{
  "hidden_size": 192,
  "moe_layers": [0, 1, 2, 3, 4, 5, 6, 7],
  "normalize_top_k": false,
  "balance_loss": 0.0146,
  "init_std_router": 0.017,
  "vocab_size": 8192,
  "norm": "rmsnorm",
  "norm_eps": 1e-06,
  "optimizer": "soap_variant",
  "beta1": 0.95,
  "beta2": 0.99,
  "train_tokens": 438300000,
  "dataset": "wikipedia_en"
}
Below are experts of layer 4 (counted from 0) of a mixture-of-experts language model. Rows are named router (the router's row for the expert), gate (a neuron's input weights, with its number), up (a neuron's input weights, with its number), down (a neuron's output weights, with its number) and show model dimensions 0-191. Each number is 128 + 32 x the weight over its row's rms, rounded and kept within 0 to 255. Numbers have three digits each.
After each expert's rows: "mostly gets" lists some tokens that are sent to it at least half of the time. This comes from a sample of Wikipedia text that the model never trained on.

# expert 82
router:156141146065123147092170167093169137111105128103157118105174144118063097099154153158117066174125103093075172100133115114122109109083126157100208171102172111183136181114118102064151164151121135161124144101139119111152085159079091093159080124092104158137077124160150093147103110132093056130091122100119170125085145181093138126108133164143161132123134043104151128158099158109074158064096134124072124104114154178157145135128162100160089170099155122146187140122178132202083134076149152121100105092110080135160094088132167150160161152102085182142092127166117154140123145134100106061
gate0:119102075115127182105052116144095145135127162133210115153182132103138105180199087152136102128101116136137219146131128111043081211101120154100091070143126148101148142135119127121143149142134121114165124062120155066094098142157095153122127130189168116122164129174152109118181163125130112104157154113094118097115151096129066135103159089172151097120126129129096158111145107168148075161100053120144193100115107173107176102137097119090111114148112164119147102147145129104096183150150144119198156145176091109072136095137142196143110150127104090128158129141200165110149087160154084104
up0:103103120142134146117148162127151109155134100108097163105169137179165126113101149161144126061126110150141148161108123189111181145122148105110134108072161119137169059124124191154119189109137125101114109108148095092072141087116160098113137158060122035140127174063157155096122152150081149103044172143122112152169174169095131146119142186150140176185149101074074119117159081174124146093109154173124091128114105113172120138118132116162111143099145108141125153127157089113101185200149126061172116143156134154168076157104161143066129113170087131068162137157099081090098115094081143162
down0:141110096108108117141132186134200204054151110118083104124012166133080164096117140157119196133069182129151083070166128138107122109131088119074124150159159117111140135151147078046154126189141094166162211171111138164137133128119133119075112111051138100157123140132140148129158161164123147146133117126125098141113118159147158149149132096143126108091148144093148138126065113101090115160093183111126140109113090111152135126135165104184109120077105107165096122093176160141108183159122126124109088081117125145192107069101124120104130141160109164153072119085157173143108176090171136149
mostly gets: "==\n", "===\n", "===\n\n", "==\n\n", " ==\n", " ===\n"

# expert 110
router:145167161157111068126164139147161128155127109111189138101132103205085164116170084169125081139157125140087120170157123157140100114126123151101172147097090153134157179114014140167100169178151165127106093111128102149136129157076077127130135156115059158124174085123117126098134117187144103125125194149063189177102125168118203155152115127136105054115143087153160125144135111065092159096100153108117102087209120108143183154104157092144140131097153104138159097148100126145100096119095171142176147161124085132166061152099106111141156140139083114136123144151134123102053116147127143083
gate0:125121083133150184124069141163086113140119142108152119198145172138122115190147093123180124167141123112122154163124143134107101147133092125054093161155119125077098136114110077156175117072160158193167164079139114082080140108170081183074133132157182108065151141190078105136140133135133073109171142067106128142143163123165027123147107095151103132036139177158162113120140084137134109133093085129123196138176083171129151158128086126064125132108122128108074116155130107105182147157122098096143137161154122162114171123162139159112128154161114154153161155149156104132128052118142142123
up0:113119077142162146144160158167154095139132144097110126169141121086117118116085139097145114076090069142088164134101061186111126109147091126181102089112211116142143123130112074194178178142177118137093101086110175176122163122076082119132119106055069127118103190071164149109092102163149148141089173170114149134105175096098095149109151102150152094171174131107089159163135112077135135130099169153185078124077122092164132123138133149106120103125108090077106118113184101095078063137116115107148118161154100173192120121125126128102064142072183086095117108137112113145137143116070127153
down0:136101088136114113111132138119128125108204123143148124076064147102125123135128120161117156115149142084038069132154156175173145086089127094126156139114118114136124131135119137074102110200165133176212127158171099173112138093101170110114125095106145118183123166124113149140104147127155175119142110122158104126094090161128150194142123121133091095110148147064198088147081162079000107142136135146151145107103072102098077140118154099181120103152135119177118128107164181135105147129156115097159095155156124147220112110117124139177120067133088110093128145112098169151072115113140137175
mostly gets: " |\n\n", ".\n\n", ".\"\n\n", "\".\n\n", ").\n\n", "|---|---|---|---"

# expert 198
router:079134139165106171142142079153113120133157181126152135119105151174124131102120146146130198114118126110176114137067196093076138172142128085094126106098151176099133104154131094169137114213151168115064108097094171109113136130100109191083059089108111127102164116168160097167087110098151157109087056157078124098070088147131087135091081171153171102130037081133111154126120144091102171193140139163164125108123124155082130159155125144129137119162177110082090074154101189105093099133105143116108160134125135079089099105081148154105132118144085165120099101148161153129096144148110178170
gate0:183143180131135167140122143171087098130174098097178124143105139099103121128118071130123087146116106169183186136125103181097055086138104090072165074135135174154125134136088136137140143119194143124135171133097123108173132065118083132098195150160090099094146095195091173140122131102156082124144116133063117110114142084159109111172147096113028102118192134158171150137182112090101139115140130135097136099128087123120181154134057083118131195107092153149166105073139095116079155127138119109149125162123154100134098096138100169136107159184130129119156190173107099149183151097158122163
up0:074124128158074130190149152125163121125155186087085185104098110071075155141098154131179215115184090084077118142120148147107150124126145123102136153151153152126066086119130096183199187147128109143102106111135173126162092096127133145114123150056143143108128183139108129124096117089079151125127144138092131095169154128096121119097114099146156107171145122076069080152113134140119069168071136120156050121087101134116128153088120128151139095133161133117105127131136110137121141153106140117126227182092141171173101126159130160119135104172146075089186104154175165061098109133061103093
down0:131093135095098096117133172140180189116116165091132140106066155136150101121118082106097115104113153127058122136120096118128104109151097092174136125174183120100106112103127171117086087145147121104105145159145193120138131124136134137086098084167138120084072125099159173152164177153106132168137104059128099104104117121093130179087130070107154107142181110113163104120086141131115077121107097094175125062091144170143132113199179129192145176114155150143140087093165126177155196168174162083111109091162119152187138144097167044098046124176144113128100091084136160123114153171142117168
mostly gets: " cell", " teacher", " community", " singer", " student", " minister"

# expert 224
router:097130089117105106104159146130152131126160118172110108165068128071108173121116078124135176160073106106082118145083173154178150139174163122146109204123107160146158138105114093119161146140126128171128156142108122084130152147167162118150145146154099078085190116153161100141154154129080175059149123132114161161095056091062110107132092129124131099142156095115105082133124171164161112120142121121095080135126151133198165121146111175147155093099139109087113147171089105091084139090129129138169117058133179168166117193050128163165140117075197089092135089133100139165086131066137067164
gate0:176112127128164179152112150058083069163094174102168060140148154108138125117198116139121101162108045069129206155134113131090085133143126076054161120141110093105123115146079104107190130121185116141117128134165080100119122105174117105127142142111109131115148104179146150177090153163101095119119168100123114031149159143134125138103157096145134188079134131099183137090139099139124158153129069121146170170120090155083158133087108132092121163105141106138095178094123114089186145125088118114146078150183141152082125091086077172127116122171124095132111138183157101143078124157155101158
up0:127181168176126157137108110149140075174191147072092123113125133103174087151116149147110169108098077129092220161067139167101106129153132147138120067086192160128148083159106136145146155128129109137121139125069126143150120108148122103154216139111100152095145126095156107157102118097105114139120149140112158129182159178074124175125154071149162122182201178115129144150137130148160129144129106115118139127079180125185084054100114131132129115072106056085075082131148101119139177136157147113077139112171203095081130172182133121066144076132143139121156109172129170116137106117097118124
down0:180098122146128118140153183141130126141133088124058150095074112136200166110107062137115132145134091143059118114137148108159148099137187068085164157138153150121129069140167157088089070178120086146155126140157116162188098147115164117128160163112131061133084074132176125126182114148133123128124152072141081098101140107079139178136144128109165171170188139104172104125097156077119102191117102091151119143104104164147155117155134156200164102156138105127091152148149164098221140119162156124134144088096143170165147112167180108089143120114173145122109107131096218157126109115181103129
mostly gets: " mass", " Mass", " of", " Of", " dr", "from"

# expert 220
router:136121162140080140139159143160126140159158092146166058074068146113122186144108095159127105186126091156098094156136065092146106117183121153126134156150113056073122181117078106102115137105118144124167096158162134144178144105180091137085105135163139116125141152127160110075142101180111138133064118118138124114114108094093129118109083136127075106077096097082101110095094158140156070108121179141070170118117111156133173129117162129084113119056037064128128159134191089160122108163191100157163144146081104102193129149173156054174134137102119114138098183147130144124127093126164102114
gate0:092088149171130186099128157151095067138102141134173135200159148075104060155136112097095166124062106151159120147125136152070091133108089073109160110099127084127108089107132099101146134125126156160192106118155121086146114109123093123149158107138160085139166145171093209133151117150128069124150174107105142115123154123172107116178141123122096091103109202119124152110071100122118092118168047114123129111149064211122151136115181123119142128117135117059134140135152145128148154146150139065149127184169087124081092159113128152095113178122112072087133163123222098155120105105201120129
up0:123116101140152165094114101105098096138144150143080158134168110143096117114118196135113073082105143152129096135117109138129137127148113134076129094080222196111183088122102147133154155151140142107150129115076095157102093091125146104159144127103149126124114145101130090107120134116048146132107218133130108121168205153118122163084180098143146075218152175135065111130171145136136087146100144144141055165138168121160159146132085096092122184138139089139147126118138133100102165131170121115078115084217145161155163140185195118114073087130093081106066096162097175135144121130127158139
down0:178049115181122110104108148090112093091124109101165075088079132169150134111085130153168150127124132132058175105119153064112078114081111116141105200138147103132144132116163088089126106174115097161150110162117144160196118197118194109109108073094126134145095034111101167092157120112092123173133122085118150072101117169107127094141110092142129138102173130142200121161158139122092078172143160141142120130115124115119079082155095147133125124117107159086112079111137216134184154157146131164129155159201117136097152146154144163126119208117139094125107120148189145167126155082159110113
mostly gets: " —", " using", " featuring", " onto", " on", " containing"

# expert 200
router:162132151116147153135069125163146131081089103104140160133111172080096142209117104102110156123114151151132100147066088117173106136153101056141141124112131161092195133119150163204170127125163169138135134166108117134138133149156123130138120117173068087188173145155148088102065126144114156100160167108210115101129121159131081144189121141147146160121086152131096122128165130132128110157090166169180171143138101136160103126102098157120096123128206143141063112115109191146129145075081182158201075161172111117105134188164092091127139132099160119147167124102088137141176097083106061170
gate0:109156155161122134115102120179111026189130132125186102184154133146103078170142102100182111165114153119185150125148132092107153132151103095013125103154077118113102095118162105087154138102176131118128155112125118099156123092149039159131131155120138128147150158165023162129110109138099148125192098135115115137149139070185097151157144063096131152137093155148139141132132138152118125124102119118099162098145058117140132121120113091134112098108127095129198075107109144154114162110110088093130107185179117155109141142101095162170130141201134062176086111115162170134170102159153115169
up0:100122117189072125217111144099126137163145122094074152095152165164167158135115161116119128088074157109143157137110129215196115104149138159142152107130157179026128116113157181142149206150161148140113136079110123163125153109119149100146145092058123126119121127158176131094156144118130117107096123126170129079164156172081095139169125128132147077255181111103109141150115148127139128195111074139077098138096170121128111097101105095128075129128121131108102129149197095163125190128144152080128108114112150163129120130176095093119075099137123111093121085144114126140111131082113132173
down0:109087111171075111147104182121167161119122095094054129031113158139095160122167184103134123143142201111088090128133136145135115101116122138159127147140092132130095163130130117132123070162146099065106157150091148081148174130116170118126161100104129109140125079147139152136148102083135120156120143103189132117114028123090164174131103056156105122122174102103149111140104093142129114191142135102136112148120104125173110128207117121183124075141112123104148090176155123161186174108166117080127108092211170153197164177085104120126115063102123113163143152110146200136158110116169139095
mostly gets: "ión", " Festival", "ium", "rea", "oria", "ela"

# expert 140
router:142098187109128104105152101125111079081199159139143140147146115142115116094122143131098185100119079108105093176104150139090142071113126120150140137108096173193084115101120115110106193122127163107136079081192115149134144158173087131094040125102127164153119127166087100077108090172079084117146146100099105134053095087113117160143146171124132123125162093199082172172103204115108182128083185145100163132143142110138117099122127163105130167120116059111173078162077120160090174127091120165123104139148169097153153154111172172095143100114100119134115158215084117138154144124112099134
gate0:123131121127135170148101106150114136147123180117192122182138125154126144146173115148132161143121097114163156144131101132120130109169109132057176114078095144063149099097125178139104162089158141107120165098138160095129073120100106148071187139110165121096183104215089114131079121196103101089186168072093097105143106096218102190153120130152093143161099143154162178095135082159090089121135089113108128127155069128102192113161088110147064124120139097148108103102113101070164144168103106096162093167185157138150126105095110186129118140212131149156119157127123140164132071123144170140
up0:137092142179115163151124126162085138145154123097117188149144142141143147087090093141139190100125061151147116173076077188081134169145074138130150084080150166149143062142102124164136215135154104094120149099099144136114149077054100056116129110132155155088141166096139115124153159132120074140111161113107128121139108120112108101123123139140164111165170089129104113182120111113131086137100159114175068099096196105103084082084099096154114153112121128109098128104163117107093153129086072112153145195085210132165136142096141165066085117152108165141128122181139175064141106091077132175
down0:186116115167095115129177201165109113097119085106139155084091165163188125125164119153148143115120189107094108112138099120170131115142092133144154224105118129095113128125144093064069126194107127135148130192133144125122089114117139118099136115100194104152114105132130103117131125155131201172127184071118155128075072154146122144097109121135152087050159118117179091159096151151049120119136141099130122092107102147073102134181160085159146126158115172154125093108157135137111112133189113151133117072171159153180157096165134123138118115135128142182110154054128183139046175127097082151
mostly gets: " |\n\n", ";\n\n", "'\n", ");\n", "'\n\n", ").\n"

# expert 181
router:185130126174167154167131149150128183138130170154144132122096089089133174110167140090151163133111152097153142127091131143188123128187131135131115163115130120104174203159140116190125168147151145129124143163112133112156101095133116090175124075153161134160128179151154134193127167114165130132111104157088176063138073094161125077062083116138137075091087044162105093142095093081081070133110135080132109077144103145098132147145149169153104101143143149065070121122149094101119154129166085110179123090157100138111101117172139116143165106096153143047096139187118175171141111190174088136
gate0:105113130136124184143121186097102096161119144151175150148194131142070068141199095143157105135126096127156169135090113167156103150107061096118108134113100094133120098096142105120146108120193055137134174104151113081140092098105154103100130163160172152102090131195130168139118209163137128083171121130093148163086147125152102118164153126167099106141090121187184185138123126083159187104165068129071161134145058184111177112114121147128158158083122130144101177146123128096110102121106092056131090104169103127098144119094084181141184173161154119115103129137140147128144073099137080167
up0:120141098182156133171147170142133111150089148108053135078166139141190157114131096171138098074110085091084116158095113175106159120046068103119104089125175124147162109181105105173174179168151065123073099121150143149084131103184177041166119107087107127137131114106133171138113149155141071153117134126119117109148132158041079125107112061127149111140134146123137125130104131103125152098122117155094150088135120125159138098110150193087154200088094125127092090171133071158108095139160141145087092095096142144173148135121072159102099089109109165126087092159065154136108095095113120158
down0:143129127167102105086112168136192137121083164100089161098117160116185146125112130143109125141088132095105097081171153106183106124147151120096099126140125177129143119126072189129094079138091122150127171139134124152193103107143173148095212116067123070162087101124154101124188090134081109154170158095183137074108083157104102160089121117165155112116158100106188087111100127075080022152069159112174084107113109127092104179142081119147140128151166087096088103123129086147128167141115148126133136112131131104163156132128238141160123108080140093151098087114083179132134132137135135130
mostly gets: "ecting", " creating", " onto", " of", " using", " create"